Experts of a small language model: a sigmoid router.
Below are experts of layer 5 (counted from 0) of a mixture-of-experts language model. Rows are named router (the router's row for the expert), up (a neuron's input weights, with its number) and show model dimensions 0-127. Each number is 128 + 32 x the weight over its row's rms, rounded and kept within 0 to 255.
After each expert's rows: a language model's description of what the expert responds to; "gets" lists some tokens that make up at least twice as much of what it gets as of all text. This comes from a sample of Wikipedia text that the model never trained on. Tokens count by the router's weight.

# expert 23
router [145  95 156 139 151 164 208 110 127 166  96 150 146 124 176 122  93 140 125 137 108 161 176 176  30 165 121 142 104 122 117 153  76 135  83 125 113 149 159 164 131  92 122 136 174  62 127 103 118 129 112 158  89 116 160 163 172  91 149 126 142 145 121 171  83 112 172 200 116 104 129  87  87 108 131  84 102  59 126 100 131 158 135 167  73  98 156 160 114 126  97 137 212 143 138 142  92 139 204 114 134 121 154 144 120 115 112 129 124 154 119 115 135  91  92  79 145 172 135 162 110  75 148 138 135 117  54 137]
up0 [166 153 166 104 120 142 137 111 141  99  63 172 186 115 100 110 155 186 147 198 139 136  95 124 122 134 174 176 173 109 143 100 109 165 175 145 128 127 209 151 142 129 217 134 105 110 119  61 136 112 117 142 144 124 137 118 188  85  86 121 169 126 145  93 126  99 192 139 163  99  82 103  95 120 118 122  91 161 169  62 135 154 152 129 146 136 128 191 132 140  81  59 178  86 115 134 136 139 128  85 118  98 110 170 137 132 150 140 108  99 117 113 157 107 170  98 163 101 178 173 131  81 116 134 127 154 141 167]
It responds to: Capitalized name openings. Opening pieces of capitalized names, places and foreign words, such as É(co)le, Comm(ote), North, New, and pieces of Cyrillic words.
gets: " C", " V", " F", " R", " T", " E"

# expert 22
router [173 147  87 114 146 192 122 164  82 103 124 150 146 109 128  96 118 155 124 119 120 157 122 131 115 124 150  79 117 134 140 140 172 119 132 165  60 155 108 162 132 171 136 118 147 154 112 123 149 100 147 122 133 118 145 103 114 155 125 152 121 156 139 140 124  38 159 128 255  82  81 112 143  97 131  83 109 134 177 126 166 160  97 133  81 159 155 137 121 139 113 135 218 131 169 129  71  98 164 205 105 141 136 157 178  80 137  85 116 186 157 145 114 144 116 125 178 135 113 146 114 113 143 119  67 158 107 186]
up2 [147 124 103 113 156 141 134  95 144 100 110 131 142 159 134 104 135 115 103 120 104 162 111 113  98 169 137 139 159 160 143  87 152  95 101 123 148 170 209  73 182 154 157  86 137 120 101  98  46 112 115 125 161 135 123 101 132 140  84 115 124 148 112 110  90 156 208 132 145  21 167 183 145 108 136 105  92 140 100 118 102 112  70  99  93  97 138 160 159 180  89  88 153 115 195 142 100 129 188 183 125 140  96 150 129 141 114 107  79  95 171  87 109 121 169  56 109  91 116  93 116 162 123 132  89 147 111 128]
It responds to: Prepositions after verbs. Prepositions following a verb or participle and introducing a noun phrase, such as adapted into, associated with, linked to, using.
gets: " of", " with", " to", " on", " in", " from"

# expert 8
router [162 125 107 116 153 148 145 155  43  97  73 171 128 127 156 108 118 196 150 131 145 119  66  97 101 151 120 107 141 117 168 125 128 109  64 171  94 115 127 187 111 148 150 124 100 106 117  97 151 119 117 138 129 148 138  90 200  90 135 140 149 171 110 128 133  75 176 131 250 100  65  82 133  91 134 149 119 105 116 157 146 122  85 125  91  99 135 137 110 152 142  91 178  87 120 105 117 150 155 111 132 126 137  99 131 173  78 103 162 166 141 126  66 144 125  84 171 181 111  96 157 133 122 106  72 128 112 175]
up0 [150 123 131 145 118 125 158 150  71 145  82 160  88 105 140 106 108 159  81  85 166 128  75 115  55 152 151 121 124  95 143 122 148 115  88 129  99 161  79 157 109  74 151  97  83 121 170 140 104  84 158 168 156 130 154 145  95 143 140 207 151  79 148 140  73 132 149 128 169 160 161 121  98 125  63 106  69 105 180 119 150 147  88  67 158 140  94 124  80  63 152 122  97 103  84 135 170 167 108 184 168 159 122 103 154 111 109 169 151 128 139  92 125 118 139 104 109 183 171 169 137 174 102 172 128 110 130 156]
It responds to: Prepositions and modals. Prepositions and the infinitive to after nouns or verbs, plus modals before verbs, such as first woman to, in, into, would.
gets: " to", " in", " of", " at", " into", " would"

# expert 24
router [175  87  75 122 115 112 124 165 150  81 111 135 146 167 170 142  94 129 130 106 139 201 184 113 106 142 134  12 124 139  91 173 143 128 150 132 105 161 192 165 112 147 141 151 107  61 115 135 102  95  98 119 126  95 156 139 172 136 114 127 112 223 190 119 152 106 141 141 182 111  94  89 127  97 119 147 100 122 118 176 178 127 126 129 152 107 122 126 127 164 172 143 147 120  97 119 111 152  97 158  99 122 210 116 142  90 127 107 106 144  87 102  99 118 155 123 179 119 150 134 137 162 141 142  47  84  89 146]
up0 [183 132  92 139 124 144 146 165 147  83 222 149 172 150 186 130 113 125 131 152 137 159 160 128 152 140 166 163 141 148  85 142 102 137  86 148 100 132 126 169 138 162 131  65  72  89  73  64 151 204 118 146 164  69 103 101 125 100 143 140 114 127  91 157 142 111 162 138 147  99 129 191 118 124  85  76  82 153 142  89 200 102  78 130 133 131 135 166 129 155 141 121 116 114 146 176  79 114 120 149 130 102 147 110 138 125 175 156 126  55 106 105 118 119 111 104  79 129  37 114 139 180 103 116 123 113 121 126]
It responds to: Main verbs in prose. Main verbs after a subject in running prose, such as resulted, survived, suffers, played, sold, plus is and and.
gets: " ", " is", " and", "ed", " up", " in"

# expert 40
router [143 128 118 129 120 159 132 163  56 104 127 144 119 143 149 129 114 168 155 107 160 146  98 153  86 165  92 110 196  79 140 127  87 113  68 172  49 118 167 199 141 178 186 123 190 152 116 108 121 127 102 124 146 166 160 144 148 121 143 135 168 145 106 118 143  87 183 121 199 117 109 112 147 108 100 166 135  73 126 127 107 135 117  97  87 125 147 148  65 161 102  61 141  79 119  93 108 152 139 108 120 113 179 131 120 165 131 148 134 116 172 112  87 144  96  84 172 156  90 139 139 105 143  81  48  77 124 158]
up0 [143 132 119 114 162 131 124  90  81 136  81 103 161 151 202 135 119 148 116 171 186 164 176 222 119 139  88  75 121 123 135 149  68 127  82 153 128 181 165 173 143 162 159 220 114 172 101  93 185 132 130  91 105 105 147 125 135 175 121  76 117 169 120 115 146 129 152 150 118 168 116  82 155 131 124 157 165  77 151 103 121  96 128  97  82 121 129 110 151 208 133  96 104 137 123 104  90 155 131  81 120  79 104 124 145  94 171 100 133 112 125 133 130  98  77  83 148 130 153 118 120 113 152  94 115  75  83 144]
It responds to: To and modal verbs. The particle to after went on, modals such as would, can, could, not after did, and locative in.
gets: " to", " in", " at", " would", " can", " into"

# expert 17
router [161  96  85 147 132 116 108 178  89 117  98 141 177 168 173 136  99 137 121 106 124 145 116 200 119 197 124  87 127 123 100 191  91 136 164 146 115 168 157 184  64 147 130 112  90  80 139 114 132 141 113 136 138 122 179 167 131 167  94 116 111 223 170 107 133 130 125 134 208 136 100 126 115  63 114 111  93 152 124 180 146 107 132 110  83  81 168 129 140 167 174 129 118  82 122 120 148 185 123 148 100 156 147 109 146 130 135 117 128 170  76 149 119 114 106 139 144 126 127 142 130 202 136 125  81  34 138 134]
up0 [131 110  58 126 147 133 153 163  90 103 154 148 159 118 157  99 134 131 132 160 106 194 142 106 107 175 134 122 113 127 171 163 125 213 117 106  52 175 147 116  78 100 115  64 121 119  94 154 149 144 108 160  83 133 105 150  70 111 100  92 120 130 166 121  57 126 140 141 160 103 120 128 105 144 102  92 154 128 130 156 152 146 101 174  64 116 177 169 106 176 141 137 143  76 139 121  53  66  77 139 107 140 123 143 143 138  98 167 200 150 129  62 115 133  95 122 159 111 116 170 132 164  97 117 184 134 156 151]
It responds to: Verbs and list newlines. Two groups: common verbs after a subject or to, such as took, would, allow, made; and line breaks ending bulleted list or table rows.
gets: "\n", " has", " had", " with", " would", " have"

# expert 29
router [197 112  72 137 149  83 195 150  93  46  44 148 165 124 195 140 114 156 176 121 130 169  75 120 115 102 118 104  98 129  91 166 149 110 138 119 123 137  91 141 114 127 159 130 155 130 123  42 170 173 117 165 125 112  96 125 155 142 183 103 172 124 150 142  97 116 124 157 168 141 107 114  81 118  74  63 101 131 128 139 120 196 109 146 118 157 152 121  49 166 145 121 139 149 119 130  79 134 153 123 121 167 136  95 170 171  98 165 146 130 144 111 137 132 157  97  93 144 145 162 178 167 134 122  86 110 105  99]
up0 [115 117 119  91 123  69 149  92 119 118 123 177 118 104 197 100  72 131  75 113 117 156 142 102 121 112 143 117 136 149 122 225 119 163 115 138 128 126 182 101 143  83 140 111 153 109  99  90  95 155 139 148 165 113 106  94 109 148 153  81 129 108  94 127 113 125 140 149 177 102 122 205  93 164 135 147 133 163 166 169 100 163 104 126  79 167 152 120  72 170 160 218 140 143 109 117 150 175 152 131 113 131 126 127 150 100 158  99 130 119 158 184 170 125 148 167 105 198 115 148 129 197 157 195  97  87 159  90]
It responds to: Numbers in tables. Standalone numbers in table cells and stat lines, such as rankings, scores, minutes and counts, for example 46, 24, 85, 39.
gets: " 3", " 4", " 2", " 7", " 5", " 1"

# expert 63
router [147 167 143 165 140 133 163  78 132 155  88 178 170 100 163 136  46 112  95 162  95 175 150 108 105 186 171 126 110 150 174 132 122 129 137 120 120 188 198 104 128 118 168 101 123 140 129 107 165 145 140 135 138  83  94 178 125 117 127 139 103 169  86  97  71  95 160 152 138  90 127 138  85  64 152 119 107  75 145 141 164 205 127 144 131  93 154 174 111 184 121 120 131  81  95 117  93  95 166 164 137 125 215 148 150  83 101  93 120 133 167  98 136 137 116  62  94 123 131  93 156 111 154 153 162 111 143 115]
up0 [163  89  88  68 169 117 107 128  97 126  94 144 172 174 197  94  85 189 160 171 127 113 119 149  91 177  96 103 108 105 132 180 161 145 118  95 117 145 142 156 127 131 176 170 144 112 107 129 113 116  87 110 157 119 175 103 156 104 132  98 149 143 173 123 101  93 151 165 179 161  74 118 143 134 132 140  71 137 108  93 112 191  91 108  84 116 167 112 114 145 119  60 169  83 149 135  67 128 168  95 106 137 142 114 164 145  92 130 114 165  97  85  75 157 121 111 176 165 154 180 140 181 165 170  86  93 132 128]
It responds to: Word-initial capital pieces. Capital letters or onset consonant clusters starting a name or word that continues in another piece, such as Br, Pl, Gr, R in VapoRub.
gets: " R", " L", " C", " D", " G", " St"

# expert 19
router [166  87  58 139 139 100 184 140 118  91 109 140 152 116 191 149 144 188 130 113 134 176 102 135 116 114 139 117 157 158 136 138 148 101 175 188 125 197  94 128  47 107 126  92 128 136 128  45 125 153  91 145  86 146 121  85 152 145 128 100 143 126 160 117  96 153 140 168 155 162 108 108 134 162  74 115  94 120 108 149  78 193 125 145 145  66 198 151  62 155 100 136 147 136 137 180  96 134 119  96 105 156 164 114 122 156  68 149 155 165 143  94 123 106 126  79 179 127 162 121 183 138 132 147 102 113  82 123]
up0 [164 173 122 164  44 118 128  99 131 156 113  82 148 163 192 140 105 156 114 115 129 141 154 193 125 121 159  83 164 213 105 134 167 100 160 173 110 150 107 103  88 111 134  61 127 169 127 111 109 122  89 170  96  94 154 134 160 172 110 101 138 129 136 101 130 140 117 135 115  96  97 178 178 132 128  76  62 107 100 121 141 132 159 153 128  74 170 132  89 148 147  98 128 131 124 162 159 172 138 106 154 157 145 136 100 102 118 107 144 127 145 100  60  94 119  63  79  97 102 100 188 114  90 132  46 130 126  95]
It responds to: Numbers in tables. Standalone numbers in tables, vote counts, scores and statistics, often after a pipe, such as 20, 23, 7–6, 0.
gets: " 0", " 3", " 4", " 6", " 7", " 8"

# expert 34
router [132 125 137 146  99 155 174  92 105 125 138 211 170 126 184 110 109 124  70 105  64 165 128 102  85 152 129 124 176 130 127 143 152 166 112 105  87 175 154 106 160 119 118 127 126 123 111 102 173  98  42 181 153  69  87 202 122  88 111 105 119 150  77 136 170 103 156 120 106  96 128 165 103 100 136  99 114 112 141 138 149 167 130 147 101  82 140 189 114 117 115 115 123  65 110 136 143  83 197 124 142 114 172 138 127  65 134 132 112  98 179 121 140 101 121  71 173 105 125 113 162  94 194 161 165 115 101 136]
up0 [106 146 111  89 167  78 106 123 136  73 138 178 161 154 198  86 130 153 139 152  67 139  95 177 129 124 170  75  66  95 102 167 121 124 121 145  93 167 126 189  88 164 156 121 115 130 126  83 136 124 105 165 109  84 145 100 111  88 183 156 112 152 138 119  73 103 175 153 140 116 125 133 173 111  96 131  88 139 130  70 134 121 121 121 142 159 133 168 147 170 122 106 115 136 158 188  88 159  92 105 102 165 123 152 129 164  65 181 153 133  99  81 100  81 153 148  84 108 114 187 137 126 159  86 107  88 183 176]
It responds to: Proper-name first syllables. Capitalized opening pieces of personal names and place names, often non-English, such as Kong-phop, Sh-ikimate, Sri Lank-a, Ste-ffen.
gets: " S", " R", " L", " P", " J", " G"

# expert 46
router [178 116 119 129 103 120 121 190  72  95 112 144 180 151 140 128 107 147 154 127 133 166 154 192 113 157 142  19 140 145 117 178 137 165 145 139 115 183 172 155 108 141 126 101 122  91 100 124 132 114 134 105 135 104 174  99 104 153 101 119 127 219 186 125 104 102 134 137 162 131  32 112 162  72 127  99  99 133 128 162 149 113 123 153 115 133 151 146 153 156 217 105 128 128 138 103 142 141 109 165  85 135 163 108 173  75 117 107 125 170  93 111 139 148 135 142 172  99 137 141 139 142 126 142  55  58 104 157]
up0 [125 138 195 127 156 159 121 189 158 133  76 205 142 134 121  76 117 146 130 150 174 118 170 134 139  91  88 115  96 209 104 171 113 145  93 162  97 162 140 168 141 134 116  94 117 119 103 155 145 122 143  79 163 136 134  43 116 186  82 135  56 143 159 102 128  52  82 100 202 109  80 118 155 141  89 150  84 123 131 122 138 140 135 100 139 120 103 143 127 125 141 164 112  99 167 159  73 109  91 143  77 162 147 107 178 128 180  83 134 136 106 110 145 168 109 157 145 131 119 127 113  97 128 107  78 124 122  92]
It responds to: Main verbs and participles. Main verbs and -ing/-ed participles in narrative and descriptive prose, such as said, wrote, suggesting, reported, moving.
gets: "ing", "ed", " with", " of", "ate", "ating"